{
  "d_shared_expert": 128,
  "balance_bias": true,
  "norm_place": "pre",
  "init_std_down": 0.0,
  "learning_rate": 0.00601,
  "beta1": 0.95,
  "decay_shape": "linear",
  "train_tokens": 253100000,
  "dataset": "wikipedia_en"
}
Below are experts of layer 4 (counted from 0) of a mixture-of-experts language model. Rows are named router (the router's row for the expert), gate (a neuron's input weights, with its number), up (a neuron's input weights, with its number) and show model dimensions 0-159. Each number is 128 + 24 x the weight over its row's rms, rounded and kept within 0 to 255.
After each expert's rows: a language model's description of what the expert responds to. This comes from a sample of Wikipedia text that the model never trained on.

# expert 12
router [101 136 123 138 113 121 138 153 121  87 154 124 172 101 104 140  96  84 120 113 112  93 127 126 157 156  96  97 123 131 127 146 126 137 166 131 127 115 135  98 137  96 141  91 114 122 112 107 130 108 126 164 137 171 152  91 130 161 132 156  96 100 134 129 114 154 114 101 109 120 135 135 165 149 135 119 144  89 114 148 124 105 159 103 139 145 136 121 126 157 116 145 139 132  99 106 118  98 152 104 110 136 161 136 172 105 105 100 159 164 108 102 140  83 100 125 130 105 121 176 133 139 119  88 111 118 148 150  93 159 103 130 127 162  72 139 135 153 124 124 116 167 113 145  80 131 140 164 146  85 192 112 142 141 187 189 121 150 117 125]
gate2 [131 136 152 159 118 145 126 139 108 114 140 132 156 112 129 147 142 170 113 122 119 128  99 189 110 140  98 158 149 122  95 156 106 147 140 139 136 128 154 137 153 137 150 110  88 162 137 104  96 111 103  98 119 138 106 122 125 134 137 135 133 161 188 171 130 110 140 144 141 154 121 114  87 163  99 103 105 125 122 109 128 176 129 121 119 150 102 143 154 136 145 125 126  70 138 136 101 116 104 114 100 129 113 122 172 119 152 145 122  78 104 139 164 111 100 143 154 123 130 186 148  97 118 133 102 150 109 144 176 136 160 162 124 151 134 146 146  79 147 127 103 121 151 130 108  67 171 158 161 150 165 109 132 103 148 104 106  87  95 134]
up2 [156 197 112 147 159 157 132 107 131 177  86 106 120 146  89 139  77 121 141  81 129 147 134 148 130 120 158  80 104  97 125 141 133 116 137 174 175  97 149  99 124 138 101 123 103 104 103 125 128 160 128 102 111 133 131 139 126 107 186 145 120  88 111 122 120 135 126 131  76 111 107 161 150 141 124 123 145 116 129 110 120 140 131 129 143 107 165 119 133 134 111 139  95 147 114 129 129 123 142 151 140 112  92 130  88  91  98 143 105 111  92 115  98 115 139 141 103 113  79 124  86 133 151 136 123 136 130 103 150  92 158 105 116 114 120  97 137 117 116  94 166 119 105  90 122 132 113 161 109 109  52 120 155  95 137 116 131 106 164 135]
gate3 [116 110  94  96 149 119 114  97 167 126 144 124 121  93 117 137  66 111 112 150 124 134 146 107 150 160 144 121 129 124 173  89 111 103 148  99 117 144 126 104  98 148 130 108 136 125 136  96 130  92 143 134 113 151 167 151 143 161 138 131 133 153 118 177 113 167 114 135 119 108 197 126 142 126 121 122 160  81 101 138 141 108 144 134 113 100 150 107 133 134  99 132 127 114 112 111 139 100 142 123 114  94 172 106 111 118 152 147 152 170  80 122 110 116 109 162 124 132 127  99 107 145 152 119 127 128 107 146 103 144 123 121 166 172 160 133 141 129 133 184  91 171 159 145 173 130 163 125 133 135 109 137 153  61 146 145 170 134 173 119]
up3 [120  91 145 132 132 120 114 105 136 126 128 124  97 123 111 141 120 101  93 195 132 139 119 169  99 118  92 179 102 142 114 138 182 130 157 125 136 119 149 161 121 142 129 133 125 139 127 122 149 142  97 156 133 114  74 135  76  69  83 112 110 126  74 116 135 100  82 120 129 152 175 144 147  75 192 148 107 158 110 159 129 125 120 100 142 120 138 102 118 128 153 134 127 122 117 118 154 138 119 106 141 138 103 133 112  97 131 107 113 134 141  93 123 168 117 153 103 153  91 103 170 110 114 102  96  97 118 111 127 159 150 131 105 154 111 131  83 139 131 128  87 138 141 129 167 105 113 131 156 118 123 145 105 142 104 135  91 135 112  92]
gate4 [123  87 120  69 152 120 115 149 123 111 119 132 109 120 131  93 152 121 136 127  92  97 102 112 170 162 130 122 141  95 140 150 128 143 108 142  93 126 118 128 178 103 142 146 120 102  75  81 125 140 151 129 126 129 142  74 110 153 120 150  91 126 135 174 123  69 111 137  42 116 131 132 130 111 160 118 124 104  95 160 138 142 133 118  85 125  81 137 141  98 101 139 131 122 129 113 141 112  77 112 126 130 143 128 144 143 108  97 149 116 159 105 136 134 103 151 170 160 124 133 145 124 108 144 145  94 155 152 101 141  89 121 126  95 121 166  86 127 146 157 131 145 131  98 151 133  98 102  94 120 136 152 162 114  98 111 139 136  95 140]
up4 [175 119 176  77 121 126 130  97 120 128 147  98 120 114 162 113 135  89 117 114 134 142 126  84 146 131 129 154  76 149 113 139 142 153 124 134 153 169 121 132 157 123  80 150 150 141 137 146 123 129 141 112 116 133 139 142 130 123  50 112 153 118 128 128 129 118 134 152 129  92 111 118 145 113 123 137 218 118  96 123  99 115 159 143 110 150  90 154 125 147 134 128 129 153 105 169 180 127 132  89 157 130 149 120 148 139  94  97 141 149  97 153 147 168 119 159  84 138 119  79 136 127 115 117 110 165 122  95 129 156 141 138 157 144 120 106 135 121 138  80 140 104 166 144 136 159 130 128 177 128 143  93 113 136 142 136 106 103 103 124]
Line breaks, paragraph ends, list dashes, table pipes and == heading marks that close or open lines and sections.

# expert 4
router [108 173 120 135 118  98 144 173 167 113 129  83 146  98 138  79 115 118 107 101 139  90 116 121 152 127  90  84 101  94 134 145 114 158 138 157 123 138 164 140 126 121 136 149 132  98 112  88 147  94  97 179 104 146 158  77 124 168 136 155 119 115  95 133 116 142 164 132 109 117 128 150 109 183 129 137 110 124 151 160 153 153 136 109 113 146 155 139 161 118 141  94 128 137  90 118 110 121 111 118 125 114 119 146 144 102 132 104 179 143  91 112 120 127 111  98 115 104  75 140 127 100 189 141 127  82 131 150 115 136 152 133 113 140  92 136 119  97  92 155 122 167 116 107 131 101 144 131  72 118 126 130 137 144 137 142 171 119 133 132]
gate2 [132 104 117 134 121 101 120 138 102 155 153  90  95 118 146 130 136 163 109  85 135 132 131 169  68 191 124 115 122 131 146 126 106 106 120 132 113 100 106 125 123 103 122  98 106  99  94  69 127 135 111 146 124 169 139  80 127 125 135 121 115 146 121 152 126 124 108  94 115  93 137 152 108 130 104 147  64  93 153 149 131 117 116  81 119 107 132 145 147 176 119 152 111 128 138 142 138 130 120 116 168 130 117  57 122  77 146 151 154 133 113 181 113 117 118 123 142 112 112 129 156 143 101 114 130  88 133 131 114 101 154 118  99 141 178 162 137 154 105 119 142 108 130 124 130 126 124 136 182 100 117  64 150 130 148 135  99 127 143 142]
up2 [144 118  71 128 117 100 134  92 111  82 149 139 128  97 159 113  97 107 130 108 108 126 141 158 106 126 146 112 125 137 104 125 107  96 142 182 150 155 139 149 161 159 126 132  97 147 159 152 117 118  82 138 107 144 131 128 125  69 155  94 136 119 113 106 142 141 134 104 129 110 104 144 126 145 124 134 166 124 126 135 108  91 153 132 116 135 132 143 178 159 113 106 159 117 163 113 144 102 147  98 113 128 161 111 160 119 156 120 148 100 134  92 140 138 184 121 103  92 132 137 173 130 176 106  87  76 127 111 120 100 107 130 122  88 135 126  78  98 151 103 143 104  63 112 162 129 110 128 141 127 123 145 104 138 151 157 114 159 145 100]
gate3 [ 88 138 106 114 101 160 125 136 122  84 122 129 153 138 118 115 125 153 142 114 123 111 139 141 139 159 147 148 168 144 147 166 172 166 120 117 102 121 110 104 206 158 131 141 134  88 110 140 135 133  93 151 151 144 111 118 167 152 134 130 149  83 115 116 155 144 151 153 120 131 142 118  96  95  95  94  97 144  97 108  77 101 125  76 133 131 121  81 131 120 114 103 136 127 150 123 131 110 125  91 149 160 120 133 115  98 141 120 146 164 106 106 112 115 152 160  88  87  99 154 125 153 137 136 148 153 163 151 178 112 129 124 108 154 103 134 149 148 128 120 126 101 137  86 126 101 113 164  99 125 166 158 166 132 138  99 104 108 144 170]
up3 [123 130 123 123 135 114 146  98 127 102 168 149 128 104 119 145 106 144  61  73 157 162 122 101 113 124 123 136 101 141 131 139 192 152 131 153 122 120 136 148  85 139 167 145 143 150 107 131 103  79 156 147 100 149 132 103 133 140 151  84  68  89 117 134 136 158 134 124 148 134  89 101 163 118  90 112 141 135 123 151 177 104 156  87 129 127 109  92 139  91 141 123 110 164 101 111 142 123 149 116 124 133 142 124 133 138 143 148 136 146  86 113 112 149 117 130 130 132 140 133 143 140 143 180 135 102  92 115 149 137 147 130  75 149 132 101 119  58 128 146 170 106 136  95 120 127 159 133  72 129 151 137 141 117 127 132 163 118 117 121]
gate4 [144 139 152 152 125 128 156 151 124 139 120 136 147  92 121 116 138 134 108 137  91 169 128 122 125 103 155 170  99  82 103 109  94  77 108 159 111 134  95 149 128  99 139 118 141  99 122 119 150 134 130 171 145 103 131 117 153 148 118 133 146 108 163  92 133 125  95 158 123  98 132 119 151 133 146 128 108 152 108 127 177 105 146 132 142 131 142  99 175 147 127 133 102  81 140 171 140  95 110 183 155 101 132 142 122 101 104 110 183 115  95 157 182 129 146 154 134 103 120 109 114 101 193 148 109 130 141 134 133 164 124 147 122 161 150 109 148 128  91 105  91 128 161 134 130 124 117 152  88 140  94 154 122 169 112 129 109 139  91  92]
up4 [129  87 158 142 161 128 102 134 114 154  84 141 156 120 112 128 105 117 160 121 107 142 134 172 145 144  75 132 114 117 148 101 122 221 140 138 139 120  68 139  93 114 133  85 132 136 137  89 166 129 133 107 129 146 111 152 121 160 122 155 118 109 131 125 106 110 129 141 119 108 160 129 149 118 135 166 149 100 128  94 133 140 110 143 167  84 122 159 164 139 170 109 114 156 121 141 142 152 118 181 151 117 117  84 147  63 130  89 168 143 172 152 112 149 156 121 124 113 103 143 106 153 110 130 114 111 117 134 148 100 136 132 141 141 150 149 139  97 122 109 163 136 164 137 124 153 104 129 136 106 113 142 116 145 143 178 112 148 132 143]
Relative pronouns, auxiliaries and reporting verbs in running prose, such as that, which, was, had, said, claimed, built.

# expert 14
router [105 129 135 132 115  79 148 134 182 125  72 130 145 116 121 120 103 142 123 113 137 135 104  62 126 125 161 120  70 160 142 132 108 135 118 183 101 148 171 127 144 115 121 114 139 106 140 119 172  86 127 104  60 170 115 140 111 173 135 122 107 108 133 161 110 142 124 104 134 154 135 135 134 156 155  86 138  64 116 138 160 151 134 122 163 128 122 185 130 151 133  92 114  98 136  95 113 122  94 142  79 113 119 157 155 145 147 138 142 119 122 110 126 157 117 140 110 111 104 125  94  99 120 142 128 116 112 163 143 141 127 148 136 163  96 120 119 124 100 133 112 118 140 143 111 150 128 121 117 127 169  91 121 133 158 145 125 137  77 108]
gate2 [152  96 111 164 158  80 133 129  93 137 140 107 152 168 114 146 141  81 118 166 141 106 103 115 117 150 122 139 123 121 137 131 126 139 105 148 151 133 154 101 163 124 116 160 127 146 132 149 158 107 143 132  83 153  91 106 112 121 114 143  95  74 120 136 114 137 112 156 141 180 142 130 157 124  89 140 141 125 112 109 134 118 146 112 109 104 101 161 106 137  89 119 153 148 119 128 136 124 122  84  89 131 130 125 139 124 143 123 142  95 178 181 101 165 170  98 122 117 151 137 116 153 121 126  68 128 128 158 105 103 133 127  95 156 156  86 163 180 117 106  94 127 136 117 144 148 117 109 113 154 145 130  94 134  97 161 103 117  86 175]
up2 [134 132 126 141 154 116 102 143 177 112 172  83 103 176 107 155 135 162 129 118 122  95 165  84 126  94 147 151 129 119 112 138 108 138 144  73  92 151 142 161 106 101 127 124  70 141 107  98 174 135 155 109 148 123 112 119 110 132 172 112 127 157 153 108 149 114 161 159 158 157 156 125 117 132 131 145 115 147 146 126 118 132 124 107 132 163 125 145 123 118 142 118 131 126  99 108 152 175 132 136 127 152 156 185 112 164 133 132 111  97 161 144 103 126 113 135 128 199 124 164 139 133 120 118 135  88  79 142  83 145 164 122 154 159 118 127  99 166 134 135 137 163 123 142 128 139  95 146 132 100 116 159 164 156 128 146  99 117 137 134]
gate3 [148 115 132 157 129  72 154 116 109 141 123  92 116 169 146 116 126 138 147 120 128 123  98 133 143 156 150 211  91 127 177 105 146 189  99 141 126 168 138 115 109 125 109 102  97 117 104 125 155 133 143  98 118 126 145 107 145 139 107 126 139 123  92 134 121 146 147 151  87 163 156 147 130 179 117 109 135  92 105  86 132 118 122 115 152 140 177 128 127 106 114 168  97 122 122 121 115 161 177 150 117 133 136 126  81 137 141 135 139  88  97  83 153 139 121 132  97 186  88  66 115 121 129 150 119 115 113 117 114 138 139 134  98 140 115 140 106 150 145 122 135 101 143 119 158 121 117 149 111 111 101  92 139 133 149 159 143 139 119  98]
up3 [117  95 115 128 101 130  94 191 171 124 158 144 131 132 133 172  96 149 167 135 144 166  92 162 145 145 144 113 121 161  93 117 124  82 110 111  91 124 137 157 171 146 120 120 128 173 130 134 105 111 157 143 130 128 125  88 144 144 140 117 130 101  97 126 165 155 110 125 141 103 125 147 100 163 116 160  96 121 106  94 140 119 133 133 123 146 102 152 149 146 148 124 111 102 115 126 132 152 144 102 122 134 130 118  75 187 102 113 123 133 140  94  81 127  96 123 121 139 152 124 195 100 109 147  95 137  66 137 154 114 149 132 138 141 142 112 149 134 127 119  70 156 171 141 118 138 144 143 175 120 119 140 108 115 122 171 118 147 118 143]
gate4 [113  99 121 137 178 150 120 117 159 122 105 135 117 151 143 134 118  87 168 131 140 178 100  88 134 137 103  86 150 121 115 127 115 133 148 148 155 165 145 155 155 102 123 198 123 143 132 129 173 159 147 110  98 111  86  98 121 105 170 132 139 111 108 142 139 138  95 142 128 191 146 143 157 167 167 118 138 129  90 141 192 124 157 106 118 110 123  98 136 115 106 120 137 118 111 121 142 108  92 154 128 126 110 140 118 157 158 119 162 110 144 107 129 138  99  95 119 137 114 128 134  97 187 155 113 137 125 142  62 118 151 118 131 133  95 113  95 106 108 102 117 101 143 156 143 140 145 158 120 151 134  90 131 117 119 122 125 122 126  81]
up4 [ 94 154  94 132 164 130 121 174 105 136 115 113 137 152 166 138 152 107 125 127 139 166 118  85 119 118 135 103 147 136 144 125  62 146 124 153 126  99 142 111 145  99 147 111 182 122 141 136 101  82 154 124 145 116 149 137 114 150 146 142 150 101  88 150  84 124 141 134 134 122 163 146 133 127 114 159 129 151 150 113 100 122 119 129 130 118  91 123 145  90  56 139 136 142 116 167 131 105 151 163 138 116  92 132 144 107 109 133 110 147 146 145  74 132 107  91 139 144 119 140 123 108 101 174 123 128 137 149 122 152 141 106 147 121 119 107 141 108 183 118  72 159 151 124 131 102 147 141 132 161 107 166 152 132  91 100 117 135 165  63]
Mid-word pieces of non-English personal, club and place names, such as Djoliba, Ludogorets, Kathmandu, Osamu, Priyadarshini.

# expert 0
router [103 146 129 150  78 123 159 137 132  92 110 104 132 114 110 136 102  71 109  73 139 100 114 125 153 148 162  77 149 136 125 107  90 155 100 139  46 118 120 156 146 113 110  96 133  91 114 115 118 141 114 143 120 123 158 110 164 120 126 117  91  81 104 146 114 162 137 111  99 150 154 129 164 161 134 137 102 119 115 134 146 113 146 121 109 134 137 143 110 145  84 127 140 101 122 107 120 108 119 143 145 140 125 144 152 115 134 144 116 121 139 147 125 125  66 156  76  64 105 172 100 126 141 130 133 138 156 147  97 117 130 160 144 139  93 175 166 140 130 134 111 121 114 147 121 134 140 157 114  95 134 138 133 140 161 134 117 102 125  76]
gate2 [141 118 144  77  94 107 111 109  94 128 116 126  99 128 104  89  97 107 111 105 124 163 115 121 116 141 127 149 149 124  87 125  83 152 156 122 161 104 118 136 150 140  96 191 124 133 109 135 110  75 128 148 145 135 155 105 144 129 126 130 149 102 157 112 106 132 158 134 120 106  97  99 127 139 133 130  80 136 133 118 146 149 110 127 100 141 114 157 140 109  90 102 113 137 107 131 126 152 161 162 121 104 137 163 128 123 143 105 149 124  79 123 174 137 105 144 153 104 101 155 139  90 107 109  55 191 153 149 130  81 140 126 157  85 180 159 125 127 132 125 122 140 134 127 145  93 127  88 106 119 140 128 141  94 157 123 130 122 106  86]
up2 [ 98 137 158 110 124 123 125 115 107  90 135 142 152 110 149 115  90 128 119 142 131 140 155 115 187 117 111 156 134 160 127 108 109 121 124 100 131 124 106 148 123 132 133  91 113 151 164 147 148 118 128 122 145 129 116 137 133  78 158 122 106 110 169 116  97 147 111  90 153  80 148 114 121  85 191 162  77 149 130 153 158 177 139 163 140 169 135 109  86 163 118 141  96 176 101 102 145 150 118 122 139  97 116  91 130 161 117 124 163 173 138 115 155 133  77 146 157 138 105 138 129 146 154 166 138 144 110 119  90 121 128 121 137 130 114  87 104 161 121 111 145  98 142 139 122 101 124 103 116 170 144  99 126 152 154 130 105 106 148  94]
gate3 [128 138 108 141 110 145 138 126 129 123 128 114 109 145 144 145  88 101 147 139 158 121 122 118 163 140 175  97 134 162 120 110  83 159 165  90 156 104 129 157 172  68 132 133 100 177 142 119 138 143 116 197  87 134 124 140 156 132 144 142 110 170 165 121 140 139  94 170  93 139 137 139 131 139 128 163 118 184 139 144 113 166 139  88 130 101 118 113 130 152 101 104 138 146 129  95 121 122 142 130 125 121 114 144 142 182 156 150 131 109 159 122 136 119 114 122 109  55 125 153 137  89 146 107 115 105 144  99 145 118 137  85 107  88 139  93 127 127 145 107 145 105 135 153 124 132 171 156 150 159 130 129 163 141 139 127 159 110 109 119]
up3 [119 115  87 108 154  38 112 100  99 152 122 127 149 130 171 113 150 136 129  92 136 167 138 130 161  83 119 154 130 128 147 113  98 129 143 142 134 137 128 116 153 153 149 131 130 145 153 152 131 123 117 145 114  88 126 147 137  85 144  82 102  99 143 175 123 150 116  96 105 158 137 125 125 101 119 176  87 134 161 106 122  98 137 143 113 147 106 116 135 151 123 107 124 127  92 129 139 119 104 103 142 150 127 120 113 107  93 106 144 180 117 107 129 165 137 104  84 135 101 188 177 104 122 165 122 166 149 124  73 131 141 157 158 124 141 110  91 144 134 147 117 162 162 148 114 132 153 131  96 100 101 111 124 150 149 129 116 125 135 133]
gate4 [192 124  81 157  94 133 119  94 139 136 146 163 104 153 157 146 105  96  91 150 166 136  89 132 158 162 122 105 135 127 132 121 107 162 145 128 125 145 127 128 132 167  99 114  98 106 168 131 126 154  79 144 106 123 181 130 120 146 123 129  74 116 126 151 144 140 130 124 145 156 124 159 151  95 132 139 106 175 162  74 170 117 206 133 110 130 158 152 164 121  90 142 105 146 105 131 155 156 133 117 106 127 112 116 157 126 129 147 108 137 176 156 140 133 110 125 118 128 128 132 159 128 142 147 100 125 137 177 141 121 117 155 158 105 119 125  88 153 119 152 111 117 150 139 170 109 129 120 161 133 141 138 137 112 151 141 102 136 106 105]
up4 [166  98 146  91 134 147 137 158 113 149 147  94 101 115 129 140 156 116 146  94 152 146 157 170 135 109 116 114  94 125 141 138 102 135 131 153 137 144  93 131 116 156 100 100 125 161 170 146 121 111 126  92 140  95 106 137 120 150 104 158  90 150 155 133 107 106 127 139  70  99 104 144 122 126 109 110 119  89 130  86 165 154  94  79 140  71 142 185  98 156 163 135 121 145 104 179 150 135 130 105 154 142 108 145 136 128 144 117 137 110 119 132 117 134 106 132 154 177 112 156 115  94 123 122  83  96  95 152 123 153 111  97 136 145 144 142  95 132  80 125 132 173 122 124 116 129 163 134 131  88 131 132 117 140  83 143 108 151 111 111]
Pipes, brackets, colons and digits opening wikitable rows and sports or chart sections, such as Championships, singles, Billboard chart.

# expert 7
router [105 104 150 155 117 115 152 180 127 136 108  97 151 105 114  87 103  93 124 123  95 107  84 129 160 139 140 114  98 102 140  83 117 143 120 164 139 143 143 127 104 131 146 106 129 131  98 103 112 114 142 130  82 125 109  69 161 164 176 157 155 116 134 167 146 140 153 148 160 150 127 152 123 126 133 121 122 113 100 146 127 139 126 121 119 111 157 146 172 150 155 124 150 107 107  96  99  86 154 104  96  87  91 160 146  74 142 100 151 133 121 116 136 138 137 150  88 124 115 135  79 131 155 108 111 132 145 150 130 131 129 118  93 150 111 133 101 118 103 143 125 143  94 125 109 133 141 131 130  88 164 139 109 197 157 146 159  88 126 108]
gate45 [ 95  87 146 136 131 164 154 109 133 184 136 144 111  89  92 136 144 138 140 121 128 115 118 126  98 128 115 119 103 113  96 149 126 106 122 132 128 111 121 116 145 145 125  93 122 129 148 136 110  83 163 147  97 113 111 109 143 115 129 150  82 102 122 192 108 158 123 106 143 134 147 111 105 116 139  90 157 134 147 123 126 138 134  86 145 155 124 145 135 127 100  99  95 127 183 130  98 147 154 158  73 132 118 120 176 154 125 125 135 160 126 130 129 100 184 163 137 124 141 137 134 130 101 170 148 149 185 157 124 137 116 163 130 161 160 175 121 145 104 106 162 134 135 135  77 135 108  83 123 118 165 169 156 104 150 126 158 108 130 110]
up45 [ 98 107 174 169 100 128  86 139 136 109 124 178 128 163 123 106 111 110 159 123  81 132 130 159  90  97 141 149 136 116 132 156  87 129 122 115 156 126 115 137 157 131 135 166 124 114 143 126 136 128 144 155 154 110 155 157 116 144 134 113  73 114 169 105 121 122 132 144 139  94 145  93 119 133 103 122 132 136 126 164 130 140  97 117 105 124 155 105 151 105 150 138 150  97 142 140 108  95 126 112 132 123 125 123 170 131  72 127 152 124 156  83 124 117 110 157 109 142 151 117 103 105 143 107 129 131 133 165  92 106  86 169 152  89 105 108 119 112 154 182 124  87 106 117 103  81 149  81 132 184 123 134  82 104 159 138 115 148 114 119]
gate46 [141 114 115 132 121 119 132 196 104 106 144  99 147 135 107 111 133 153 125 145 109 144  91 114  82  95 150  91 116 126 142 114 144  98 129 132  90 136 159 155  91  95 138 124 131 143 113 162  77 100 151 128 114 130  59  78 161 142 126 139 122 119 148 134 104 132 138 149 121 117 135 145  78 139 110 138 146 111 124 138 148 110 134 159 133  62 104 136 108 105 160 143 164 141 135 130 105 135 148 112 131 199 104 143 156 123 119 113 167 140 139 108 121  66 177 140 100 109 143 159 123 144 128 133 101 150 103 104 117 155 153 137 129 153 147 120  97 120 142 166 121 170 160 155 116 105 115 125 121 124 131 143 161 138 152 170 124 122 169 138]
up46 [107  93 115  87 172 122 111 144 132  92 123 109 135 141 130 179 116 124 157 125 148 111 117  89 122 115 133  66 154 109  77 111 157 139  94  89  94 122 134 119 130 110 122 108  95 132 100 138 112  88 214 102 130 120 120  95 108 129 131  99 101 119 168 161 157 105 138 105 117 112 133 155 106 154 137 111 120 141 116 168 144 112 145 151 122 135 106 130 145 109 114 128 151 152 124 154 120 111  77 134 126 138 123 153 108 110 147 134 123 121 199 189 115 112 161 159  83 129 133 169 132 124  70 135 144 100 133 132 131 152 137 107 114 141  98 138  99 159 151 120 126 114 134 138 135 115 114 132 124 122 112 144 161 136 116 118 157 178 129 114]
gate47 [116 133 103 171 157 130 132 121 130 152 128 142 134 127 137 118  97  97 132 112 160 126 128 139 175 191 169 108 152 141 109  81 104 148  83  94 122 151 148 128 102 122 138 117 102 123 164 121 179 108 110 118 133 106 115 124 105 122 104 121 143 171 154 128 117 117  97 105 177 118 175 131  94 123 113 132 110 182 115 132 137 117  95 154 132 124  98 139 126 152 162 137 156 120 143 131 113 117 159 123 157 136 100 112 120 106 136 140 108 106 113 121 127 150  78 138 106 163 104 119 160 110 101 140  91 110 152 196 105 134  89 110  79 118 113 147 146 150 108 126 124 187 114  95  89 105 134 140  93 132 135 150  87 114  95 134 114 128 109 111]
up47 [157 163 134 114 125 119 142 155 103 125 115 162 148 135 140 101 152 121 148 167 165 121 103 164 140 124 140 105 138  77 145 110 163 126 144 113 134 122 148 162  78  99 133 118  82 143 143 133 160 147 127 158 111 169 144  63 125 119 137  80 106 129  99 137 115 137 131 134 152 100 154 106 154 107 161 128 135 137 134 134 135 119 167 152 107 127 133 152 114 141 136 160 117 134 123 110 122 121 141 145 144 109 129 118 124 134 153 128 111 165 142 114 154 151 104 151 100 179 154 148 142  89 114  77 116 139 112 153  91 167 176 116 140  96 118 118 147 120 116 139  77 108 206 108 105 137 120  94 128 149 137 135 111 140 121 182 173 114  95 152]
Function words joining clauses or verbs, mainly and, to (often in order to), plus also, would, can, or.

# expert 6
router [122 140 137 139  97 109 131 138 158 109 156 120 120 140  65 132 108 130  97 135  69 126 111  85 139 171  98 125 110 152 132  96 113 132 148 137  77 132 122 112 174  84 134 129 148  81 113 117 151 130 147 137  99 177 125 101 134 117 127 158 151 119 102 141 176 156 127 117 116 149 188 149 110 150 152 105 139  90 130 124 157 158 123 111 105 121 117 146 141 131 125 117 144 121 120 106 122  92 137  99 107  96 119 157 147 134 114 118 154 132 139 118 146 128  96 105 105  52 134 143  76  95 148 143 151 121 152 153 122 136 118 148 125 162 117 133 126 118 106 136 134 125 146  98 131  69 156 133 137 109 132 155 120 129 148 153 104 112  48 119]
gate2 [112 153 122 110 135 105 146  77 109  88 147 117 120 158 122 126 132 124 127 122 127 129  98 144  85 121 113 112 120  68 138 122 174 148 102 123 127 164 178 179 152  98 144 134 112 123 122 106 117 179  94 123  87 166 145 154 164 119 126 145 135 124 122  91 144 140 146 163 121 110 185 151 142 137 134 116 186  81 124 130  86 139  65 152 137 116 137 105 143 108  95 151 108 114 108 104 136 114 121 108 150 135 123 165 145 135  74 145 147 129 150 125 116  76 116 131 136 138 146  92 129 134 153 131 109 131 130 166 137 130 117 146 127 127 148 163 122 148 151 131 153 108  75 118 126 101 137 149 132 184 116 161 101 117 158 120 111 113 133 107]
up2 [128 152 164 159 177 141 113 129  99  77 115 154 157 117 131 112 171 131 141 131 136 125 108 150 136 108 155 122 110 132  93  97 153 143 150 108 143 181 125 128 140 115 157 121 139 160 108  87 159 127 118 123 105 104  96 171 118 114 101 101 163 115 130 132 102 127 118 150 161 189 138 156 172 165 106 100 157 134 117 142  95 138 137 179 118  92 117 159 108 100 140 133 154 128 140 119 124 143 133 103 104 125 175 140 139 144 145 146 110 163 123 145 147 103 102 127 124 140  94 126 101 126 138 127  94 102 143 108 119 108  87 168 135 151 132 162 139 142  70 139 130 146  94 172 136 111 136  65 105 126  98 127 134 139 133  81 131 134 138 169]
gate3 [143 114 132  85  68 138 106 190 144 136 105 145 177 102  67 104 118 149 141 137  85 150 120  99 140 144 130 176 147 136  87 142 140 130 161 178 125 132  98  78 127  77 165 131 167 148  88 114 118  94 100 133 138 174 122 120 133 127 124 110 160 141 112 101 102 147 137 139 106  94 150 127 108 140 129 145 132 124 103 109 114 148 112  91 140 116 135 158 168  86  95 119 101 149 123 135 137 141 120 110 119 106 141 147 116 104  79  85 139 118 112 120 150 142 140 131 119 157 154 145  99 132 147 116 139 134 112 104 124 109 103 114 122 156 148 119 144 114 153 126 122 121 166  71 105 112 145 151 141 121  84 112 121 148 156 165 118 130 103 114]
up3 [142 145 102 117 161 141 118 143 115 137 105 147 128 122 156 135 105 126 133 112 137 147  73 128 112 150 136 108 129 133 130 121 104 117 149 137 121 129 153 124 104 173  86 149 121 136 111 138 100 114 154 166 129 138  81 107 172 116 123 143 124 136 119 162 143 149 116  89 108 114 134  96 164 108  74 143 154 126 153 116 116 152 131  86 119 143 138 157 116 141 113  78 140 109 131 110 146 192 119 123 134 104 122 149 134 125 151 141  76 155 162  97 123 143 141  90 120 107 149 103 108 124  94 126 130 127 102  57 139 143 119 109 165 172  88  99 127 112 164 116  71 159 101 123 163 115 116 167 138 143  87 152 113 116  66 150 115 150 140 112]
gate4 [112 145 151 135 121 122 111 158 157 141 158 109 135 112 152 113  82 123 103 167 123  54 123  72 120 149 120 103 142 114 128  90 102 121 117 162 132  84 176 119 178 159 138 123 109 146 128 159 146 156 106 157 146 141 123 146 153 102 105 114 120 162 152  90 154 106 127  97 146 153 115 112 119 145 114  99 121 128 154 118 111 135 162 140 149 121 131 133 153  91 150 142 144 136 113 122 169 109 150 119 113  91 116 133  91 135 156 154 161 103 123  90 165 122 160  87 159 150 123 143  91 112 158 117 102  88 141 120 137 127 132 111 155  94 121 110 135 114 127 146 121 131 175 145 152 136 175 153 149 180 120 146 106 143 121 145 156 153  77 125]
up4 [111 102 152 113 158  96 109 128 146 103 177 163  64 147 124  96 135 133  97 102 161 135 110 160 123  89 107 105 111 116 142 118 121 128 132 103 155 151 106 162 127 135 142 144 137 138 170 130 127 128 130  92 101 117 113 153 135 101 131 164 127 121 131 120 117 184  85 153 142 159 172 131  91 134 136 130 166 139 170 119 124 107  70 155 134 114 135 119 148 115 114 151 149 123 118 100  51 107 149 124 106 140 111 127 170 143 125 131 118 162 104 120 165 132 156 146 136 127 123 118 141 132 100 104 139 124 134 155 104 155  79 130 134 128  68 147 149 138  84 122  92 142 106 128 134 107 134 122 123 103 107 118 107 143 160 168  69 109 120 134]
Geographic nouns and compass words in location text, such as County, River, station, Street, House, west of, south.